From a checkpoint of a small mixture-of-experts model trained on Wikipedia.
Training: a variant of Muon for the experts, 289M tokens.
Below are experts of layer 4 (counted from 0) of a mixture-of-experts language model. Rows are named router (the router's row for the expert), up (a neuron's input weights, with its number) and show model dimensions 96-191. Each number is 128 + 24 x the weight over its row's rms, rounded and kept within 0 to 255. Numbers have three digits each.
After each expert's rows: "gets" lists some tokens that make up at least twice as much of what it gets as of all text. This comes from a sample of Wikipedia text that the model never trained on. Tokens count by the router's weight.

# expert 19
router:104099132137138117164157116110159143144147139100091143140140102120129124120108130147156104111163115120129146147116106123163129135134144170123123105114105134139111148098143121110132149128103112151169167119129103083096103124086130113157142120092128167162142116123134117122143132118154118142
up0:157109156099169142171130150118138126122104108109141150114097107151167081132081135175167161122160098147130087142149159138146119169122100152131111146144118158115104156128090134090142148142129136156135099130136133131081101142133094183101137150117102099132096169126114139137098138125143125124
up1:136142146128121161133118107092121100139141173124124123101121094101121154108128127148107194091161138133115133106132145151127142129144116081170108111117121162145092120117096144138139122092095174103088109142142125139129157119115081138103121120158141148112167109121138112090170142138111082120
gets: "'s", " his", "\n", " her", " their", " its"

# expert 31
router:098098143129112143118153128087114149117128152130142156089138149146127171148139126119183110120101133159091084123123129183102159104150102168104120141126089116114117104109120110113096147122118150125146150127148179084132129114107136101160138180109134085122114120154120102111093117153153130130
up0:122095096120127132149132150125130123126145103105112133142148124094117114084125137130113141083165154118103113136123133092140127105104136144101091136130111161145148178105177125133112166139110140130139182136138172085148146140112142107130164125112143089123120107092116101146117143100149114121
up1:101091136168127111125123100097143160180105112151148124120157128131109148137128085111146090103159161142115152111078084105138125088121097120072179137107148155117122079103175088148119131129164128085116133145085157155139138105132135114128093095120132135161119144112108161137181094127122100099
gets: " |", ":", ";", " –", " /", "born"

# expert 6
router:111087132103169128108154137143104161154138115098149124116127121132112084140138153116140094164147135149122107101106083130133155097107159138140174107098167112110158164070142081125127096148155098156134114160135160109113116117116146184144114120098141151085159172089140162099120145064109112127
up0:065133172120119116175150112114148122085129139131140134119137129127084085135159107108153104099123092113177098120120135125119113141123130098125122150100110077141130170159109172123172161133170087104168159125066148097147128154101128141127165133124119143110165132143147099097124113123151118098
up1:118109143097159152149105170108105108127123168143127108121112104126138114106116134152122109167154135122128101141126098103125137149131116118144116123143141131094136170128143121111126128100114142104117140139110144168074123120121080147112110124146068154149181138129139174113064120137133136174
gets: " the", " in", " a", " The", "The", " In"

# expert 12
router:150124127152146145143155170151138128099123123106085131108090100132132148132160143126135122132160169132113121106128095119091131161155114147159128130166117132136107093118164151117098103154118146152135127092171139119159163098096126105078145145162106142095124152103100122133106089129095124122
up0:167141095103090099136108117138117142103094165104162142105131097160138116101067086100138124102121130111142102139086136123164119154176094130079106154131157131168118126108134120104136088132119122155146120168097155131100165103141114084158108141144130138144167123130168080161146102147162144121
up1:147134105141175136113162134143122142149091144090150115106135150153092125118099090111144101151140092080148122170117149111120130131122156078143110123158144126141110105086158164089133172139128140120094148091148172104133116119144131162127129150095135106105125131099109173121137095105143116167
gets: "\n", " =", ")", " ", "\n ", " 0"

# expert 11
router:152122131150134131096150130123088176173104086130148120097092094142108149126074096155157122097111155169128141150123101146165173149129104104131085121139133140133123109141127106121104126133149154101141117115156085109110095108148091089128141099152147163161115130116112104126146149169110122162
up0:127144145123115127141118120153146150152118139078124125133126139112093162114107187110115115148118130163112101127118110079105121128113127136123111113100175076145124119121181118135166138106145127130144124106134105114121104110159133178168174116172133143159109102123141109132121116145148130107
up1:130155134108136119136096155129159135167119109145092116153126111110141156128105108101194124154144114128117145123134110135117125106090130104101131100141077129101101116124151116127141157159142165108124104186109144127116133147129135125120104134099092164136113132138171136129145151124160138176
gets: ".", "\n", "==", ").", "===", " =="

# expert 9
router:134142143121125165126171112146150132146107139150124112149094110083119177120119106097159102093115146121138146135103129127148158137142126115111144128128110124144109087136159171139130130114160155136151175116108102113080146107128095067118155131132126081131155117071138123086152103138120126161
up0:139089107097104140070100170126122166130077128108167145118147135184142112116093153158165118179134141123126081118133120141157186100132137095126121115135142170125125109152099141106128078155128150134121073115095155128127131124149133095139140100112144117133129163125136153139152140129136168116
up1:092138153121124127090090147141103092140096130160093125167136130113161140126117127107130140140127167134121140139086116162126077145105062139111119109101146136120090149155149141137151108164144124140104179159110106130138131092082117160162148141115069133117162097138143108123116115164108126121
gets: ")", " ", "\"", "%", "5", " 0"

# expert 18
router:170146095142087110154167117103132150085137166141133145100142142094131132107118104118103087163124102102139127132134120142165124187146126140091091133114113154119138123107121126143113129101169135104126161162112129169110117145114085103159131079114103107130149155136119133102136126135177106128
up0:113094118106156133115144110186137096148128140145137115132141164114139107117169111115111147124116116068157148157152108139150111147136116147179134147148143119100104145126160124127133132117158134074144132126105159215132098084114109129144104117131143145145128160137126106137118149137075132129
up1:109128139116116118099106067080152130130091080133122078128121143112165138109134113129163116126132132103135172103153136096103135145119151134131161133132138062126126126116085134140144175115086123138150142163128176119136134134123091128159134113115124140139105202120143088104192112140148109126
gets: " of", "h", " for", "ing", "f", " de"

# expert 4
router:143126097130144153094149127123094150090087147096135114126157140114138154109118107136115142116123130106102139115125120148138105149176142123094126119105134114143148102160109138133121101138133114107111121097139166104107150126141104107116138103144149130149171144100151143090128130180113135142
up0:134135115119135108151115181107118165108141134109125128153121169119134062132144146121102135173097138157163151116107130137082154143143133106153097143098166106145119151101163152109062111109105104112126137156137149124114105172144153108110123092104131116172089146147125150158128120093123112093
up1:155098135149121089140137091115076128154142163104126156129120147127099147132125136151134103130103078130131137151123126109129117149130065093136108154098112145110054140140118127147152156121152149116135126101118131073130109129158101125159090092113159133114098147132112127098174126100144172090
gets: "-", ":", "==", "===", "|", " United"

# expert 22
router:150126109119136145125169114101143147118089163115120125133121153112139171136116091117151122105108161140110143136131121147138162151155104125100086140130101090157122128140134161149128122149149110155138169087128129113108148127151108074117140127128138131120176109095121150112119145181133137127
up0:123149112130123140149128144143139143104102162098125104179139118171112102137129084115160088122134147099170109110093140133155132121128129136111139132082094104135157130149125115136143143140122116118151126163090079185128116147120147169134151127117141107150143113138164095106133095127124138127
up1:091180154130128113117135206152148135101122145164125097119121157158131117119090127119127117133138116115131126188117102127134137129140131118154119164137153141098130135131154131130079114115124140088131115117098095135133127121186124178157137101145133113117117151138101130151104159104142196112
gets: " |", "s", "ism", "es", "ers", ";"

# expert 29
router:173128128127140114143135117133170137157155131142138096102122107123116132131114172144150165143091104145105158136159104083159110137123126156133104123120133116151113101115109127145162111125145155092115117125148123102137114134081158143140159140125140137128087137094139125111098122121108147106
up0:091154123139118058133091126153159089096115136088154096147132135128115145119123133190105106124126097150139081170150103139162114151144163131107116152124131185118088138109114169129118088143142139152134120084132110159169136068145129075118119147119188081110109102139149111139088133129114129162
up1:112146127079119120144134137113130130170115110107118120137096125120118115111135165145150102101130141117112155113082109119115098135150124105113090127194105151121126136110098123113153128165134092121149090103091095156128128147107157110174118124056112122139126096118106096095125145148170129129
gets: "\n", " c", "S", " p", " f", " s"

# expert 30
router:146124137133145111129166168131095095139091152114125101085116137104171163135137114102109121116142130110139118139133110117112111126164113145072126142135089073124147092115142169120144086156152116150157159139165105124119163122152122090130169111139109121125173114106136140105107164146137148159
up0:145096125131145167137182145126146158101111171131122189157089142119127121136097149061141135118107142162140120108155118129133101104128132137183117166121101102141114085113109142153127161081123139152142081133098116124125124124134134123124150161114147123107150093102146140154109169104125131144
up1:130163146128176142111054154144116115154117157131107156175120137143129137133096134125080139150100103116166133148160129118138103113099126120123126158164117117118140139132117099133130104128155130119107123149166146145119091177123148111143126130112086137103124057128140156137131155101140133119
gets: " an", " a", " no", " A", " An", " No"

# expert 26
router:166131110103132130102184149078168112131096146130123113100143146102131171140109137139154146110127138173115124173107131102124130158143116124089115141110091097142124096117109113069124138132144149104143155127115083121115148129143134074144146164111149097142140119119119135087147148168124185117
up0:156128144129124127180126120165115141120153137169147147107121148134142120080142134163126155128125118134153111151120080082096127170133110148144167142086098153126154137117076071128133130105139104167107136130179146107138124113159112140139103111129135119182086106122145153122137086116099142139
up1:097129113141117132118126126116105118173139126102078119167145144157138138119119127106168109129129139103101122120129118170106129145104155121138139079144133180140152144143096111108117143105144114089164132141122131173143159139095142128129138105121154119118110135098057114184141122129108112107
gets: " (", " \"", "/", " ", "(", " '"

# expert 20
router:126120120102153085071150127078095137137082151101108139135121136113096180147149103144104126150136130156120114095126152099133160147139102141123107117134103104167176107115155137127114116096146128098125135128111154142114118106112134129088126107103114131151138094085110147088148121115147125098
up0:092182109098147125129124168146104173168174134131117117137108137153115111139144137152116109194122107111113127122107151109138143117158134162173111102075152089121114127122121125096145159138126116129149125115140133122112116116150123109184162161127123108158102139129105147112125114170130116131
up1:193067099156096165161073138159108122123076126112110162114120124136102122113109152129134127100129127154136134124102114139125116119134133104135146115130142100136130114078160108122085122125102135114134162135161098152104121110122139151123141118158110138102153081127066118106175115102104132141
gets: ",", " and", "),", ";", " or", " &"

# expert 10
router:113129123099116114147136120148147122120110118130158162132108123152116141158152153137135091098143147107177104136166170104096109135128128138108149125137103048174151094150158161099133132153118108176199112131152115157090114139112119168101114157147102121102131152124149140096131146139136142106
up0:112184136133147093125167112102112138120131163129138148149092119109128088106063158120155144166146099196145094144133124106127098165126161130114131099103141098184150116130135145100127124161145134128103175151127100105151118158180152093119121148114127159145139141164112125143106152127077115153
up1:122125090119113096143123155149112125140099168060145089124174141154123063102126102113145129164149141134129117116096169100113098121113106081135087118082112096114152156121137144144143128139154109114109148160095152137128095127134117117181086151143130114157141103140132131138156143112137116168
gets: " was", " is", " were", " are", " be", " has"

# expert 1
router:173115083118113120096122116146123112161135084088105109166125101137078142128147129140136080104168150114133064087149154151177150127124144134177124124128116103129131098167107152153084123115114103094131110144131134127190125148095120151181094131141147100131098094129115104114113164150125123086
up0:115139133206130108094146142136168089138117161110082116149135086131100111141178134133162100176095097147121127110144143150099091137155147140129165115102129145088151090149167107093139117160127094143156123129141146092132168163113129108109112158106134147093158097142133144145126146143134124152
up1:158157148097142134173159153118127156100111114158150148122106144130148125144112080121183167111109150137131168082136085152090124116126121176094109113148131151116116131106150131147096160171132132115148110147141153123162142147106135170109146089104162114076125121119114145139106139134151119134
gets: ",", " that", " to", " he", " and", " which"

# expert 3
router:126145097099136159114152093103153146119080160167127122145114112183137128138124105169144134156165126139102129128170131117135039142110153142085095152140131144166147125114102125173115105121130181126098154164120107109130160144123118119123134097123105159117124104117147134115126175143150184125
up0:121125139109122134166144090131139137103137118164145164101151141128142116152101152120120134135161138131093142146144146105140107089124145155119135113156118077115077151152172104136124141155115134162097104152136105125178146107099132131186065105117104100117114128141080171120138110161143160121
up1:123160097153171127136137143153149142136106137072104107162119112105092122144141133135121092144090106125169065119151185141128133100131167099113136149140144119148122123141124152155144153140087158117095117140149115119128133115053107150130119169130056123084163107120122106145141124160123100110
gets: "-", " un", " over", " back", " inter", " up"

# expert 24
router:098105125126098185167075131148088132117100111129145098103129156100100106152177121131127114136113173132118121135157191144111111098165096161165138087145158122059133147114158122098105109089116117160143109153096098123133086147101133160077150120146102137104134139114140131129125135092116139101
up0:131156109112127131131176125129119094092163104105125154117153122107131128118047108155118129139160152114110157119114132161116086084147118130106148115129108126170128097111119123140111149131086130152143129092111110145181141159126159140146152157118142122133122138164148147098086150127192139128
up1:111101156124164145143130129097129103143109109154125122137152066083128172146139142148137134099098122129080112159130176125138104118152111098159118104111141127161148140139129120091162160117147120093092138108083163146122120099063130065163138134105150113189092103143144103110122177141136171122
gets: " to", " of", " with", " by", " for", " on"

# expert 17
router:109162116095148151097164103090109120118095102160143130078097097143139158140153107162148139100118125159132103170132148105111122126097101157148092157124146155099151116139124153132124161105101149114104122116136154151103192110118127096076108136106160115111121129150134120104129092125103138107
up0:158151120098146162090085122141096127120122125132166133090115155136129082134154120078134129159124145100113095162091140099118103155096135139155139126125152134116152123165127146101140125138144117137139113117136115104087147132145164163127152134144182113142121124155124162120130113105163136152
up1:125136133118184175115135133082080109120226128095103129085114091149105130097116136115113121108157153145178094143136128127102118122137144128127095138117128112137126163133118115118091097122165146106112145108145144113129141167147119168110122103130132097181152155117106170128117130109143128109
gets: "–", ".", ",", "°", ")", " ("

# expert 0
router:131110127116119072104174147130107159139142166159099101112143113118147107115129117109103158146105122122098136126109149150107129169165130106086084113147137107113121148097124184119128100134143144123187149129160114135108144115136132082158116144145099098131153167132110132135122150167122178141
up0:156134160119155149139167122191118125134142141102135162153126108147127066142133127158123158108123126144117124155139111117127133165121116102144140131186119143107130095082155143103128161141187088105156115145138081157119115105139098136124142119120116146127111099123157103179123142121126112140
up1:133124164124165089113138120111106116167134131120117108163131111127116143150144121105162136077137160118117171127120108096113130101133169119113141147092120115087157150154089149147112132124116123125106112124092134163129177078140162071161149128157135147147142122123144172182112135164141102159
gets: "|", " |", "-", " The", " American", " MF"

# expert 23
router:158099100100106134148151153099159162149123100147112107135139132112094159109149130149140077127140118115124103110121105107070181146168140083096148144115100129089097096127156136117145128114141106141119170118122107107118120123104118115134148114123150088138174163089111101128105114118099172147
up0:151128102127173124163092123181148108119124117089108140107135133119146153103134133120154141092118087083130136140135148135131173168173172147145093135149110146117084113145127176147171106120114120132089091134126098119119117112128116147104143122144105155136175167144110086096140157166124118119
up1:119114123117092127132114134137116116124126126150110156120096102115133125097102086083082186133110098121071139143125117115107122121118123092102130148122158108083104141148171128151170104125112120065127149106142120111154121134157076148104111127133153128083130109137132145107137142112121124139
gets: " 1", " 2", " 3", " 4", " 6", " 5"